Experts of a small language model.
Size: width 192, vocabulary 32768.
Experts: 96 SwiGLU neurons an expert, 4 picks a token.
Training: a variant of Muon for the experts, 367M tokens, 5599 steps.
Below are experts of layer 6 (counted from 0) of a mixture-of-experts language model. Rows are named router (the router's row for the expert) and show model dimensions 96-143. Each number is 500 + 50 x the weight over its row's rms, rounded and kept within 0 to 999. Numbers have three digits each.
After each expert's rows: "mostly gets" lists some tokens that are sent to it at least half of the time. This comes from a sample of Wikipedia text that the model never trained on.

# expert 8
router:534457533489594424479515493572549472557546481507408526558529521450383495481559508452445537491401527486505532535444473532487571515441485531452488
mostly gets: " which", " where", " have", " when", " used", " during"

# expert 13
router:374591484583552491582490530526527498494491527453594499495489461487499437495493462414382475480439530487550493454464541555507492545544576524462389
mostly gets: "\n", "==", "===", " ==", " ===", "===="

# expert 17
router:592565543457502454531500600498519615563534365523536471514528442543514439502499525476554497497537476538513542583504475608519556462464559549490514
mostly gets: " one", " this", " first", " it", " more", " all"

# expert 2
router:479487456486479465564504452427476504479514531558425484514461505551529486510420463525623456465535488508470536491576553425489428492581479443509502
mostly gets: " Val", " La", " Clay", " Mc", " Com", " Arm"

# expert 14
router:436545499495516492550474452451518521464592557507544558416455499490552432487422425563434405506541561540600555456458582479464489475510533514440403
mostly gets: " January", " December", " October", " July", " September", " November"

# expert 23
router:593564442534498510477501491447488534471476472513551555520475541435530535514516514521430503538502430502512511517501462482520440437490471509526536
mostly gets: "Personal", "ic", "ational", "ful", "==History==", "ical"

# expert 1
router:444558461497522545575398440579507513540448583472558402449490503535506594469521539434397495554454530495481485504494448502538479558538483509435403
mostly gets: "\n", ").", " ==", "\".", ");", " ==="

# expert 9
router:575547521487463482506488491375552543490542452431471456463584466509513481554414572514451426423398520534464560562485492499543460405511496484526547
mostly gets: "ro", " \"", " w", "ge", " b", " sl"

# expert 18
router:454488566549497515454490522522475510510492504576578501440522452487553559588530469532607489525511502496600481482509529592531512583540469518594558
mostly gets: " years", " War", "s", " World", " Year", " \"S"

# expert 10
router:457578421412512426451457592524510544476508603559526484449489490475415476458542533565514462554601413499446540517456475465461563409505494505526494
mostly gets: " 2", " 0", "),", " 6", " 4", " 1"

# expert 12
router:580504590417492554540539503479468504562350542500541575490441583497512431521426533465579503525543524459499472432557401514521538564604567505539592
mostly gets: "|", " National", " University", " States", " American", " York"

# expert 6
router:527472467527526404457548479564528530472476536559467549572468563595506496446472475456460562483482591473530435452546541505506570555457521453457471
mostly gets: " as", " was", " is", " by", " in", " had"

# expert 4
router:473423437469523553496510490474520447402557447520351501491483579440548557495618501621449480524589433467491470492579533497468453540464474508510505
mostly gets: " de", " Thomas", " Paul", " David", " Van", " Roman"

# expert 15
router:425431446543587483567517524452494417431506593561411475493549505538498535533499508579508519430562427529407430483600458452418492511569530481475519
mostly gets: " Chris", "ella", " la", "berg", "ville", "z,"

# expert 20
router:437428480484506519451515448472445407471403589519496470483496503598481568520546468444612527538544427490401410441511524502433405529502446487408508
mostly gets: " his", " Z", " (S", " her", " Sh", " S"

# expert 19
router:386448542586493521500535508433474432440475538516513447450494487459416494473549435482543567449551435515465462476482481514479566450432482457435532
mostly gets: " Ch", " (T", " (G", " k", "TC", " Command"

# expert 3
router:486466580536519543420494557426473521520454462450554446500530522474438516551514493507415477448460491517478635463521473415540549408446506509467481
mostly gets: " military", "ations", " development", " production", " public", " death"

# expert 22
router:550478442500526486476456503578559439508600525469425514584462442427507479457555492537438595516472515528571446557450533520483445501488499523544494
mostly gets: " was", " is", " were", " are", " been", " into"

# expert 16
router:379519493516518528435471435525518506499539494534504453498462397522556500497512409554588469555592444524492456559452546480467392531505470492475534
mostly gets: " 0", " 4", " JPL", " MPC", "1", " ·"

# expert 7
router:638495525509505540520533507484471622512436439443442531494463515513498582508464526459607481484443495546577562543452514536536586458487461497563563
mostly gets: " his", " that", " he", " which", " her", " it"

# expert 5
router:344494552488505489483511482464517403569621537519505559501555441439440407466492437403496626517455522491481563566426515456469371473485536531429537
mostly gets: " used", " released", " km", " located", " began", " based"

# expert 21
router:585468441403434493520520483500489551480484530413475544487446599576532420577511549447573448516555556511511472431514445453594531516537477530554526
mostly gets: "|", "\n ", "=", ");", "s:", " ·"

# expert 11
router:555550507505485461433536423533528428471492488443557539500452441521438517551474496511637455534532501502584454500502619521485447451508439481501537
mostly gets: " San", " Win", " Bill", " Mar", " \"F", " Will"

# expert 0
router:545407437457465463413427458613469424485553489515431511530539492551491539504497582542446547417556522474472439535515469547523455538502510476498466
mostly gets: " of", " in", " with", " for", " on", " the"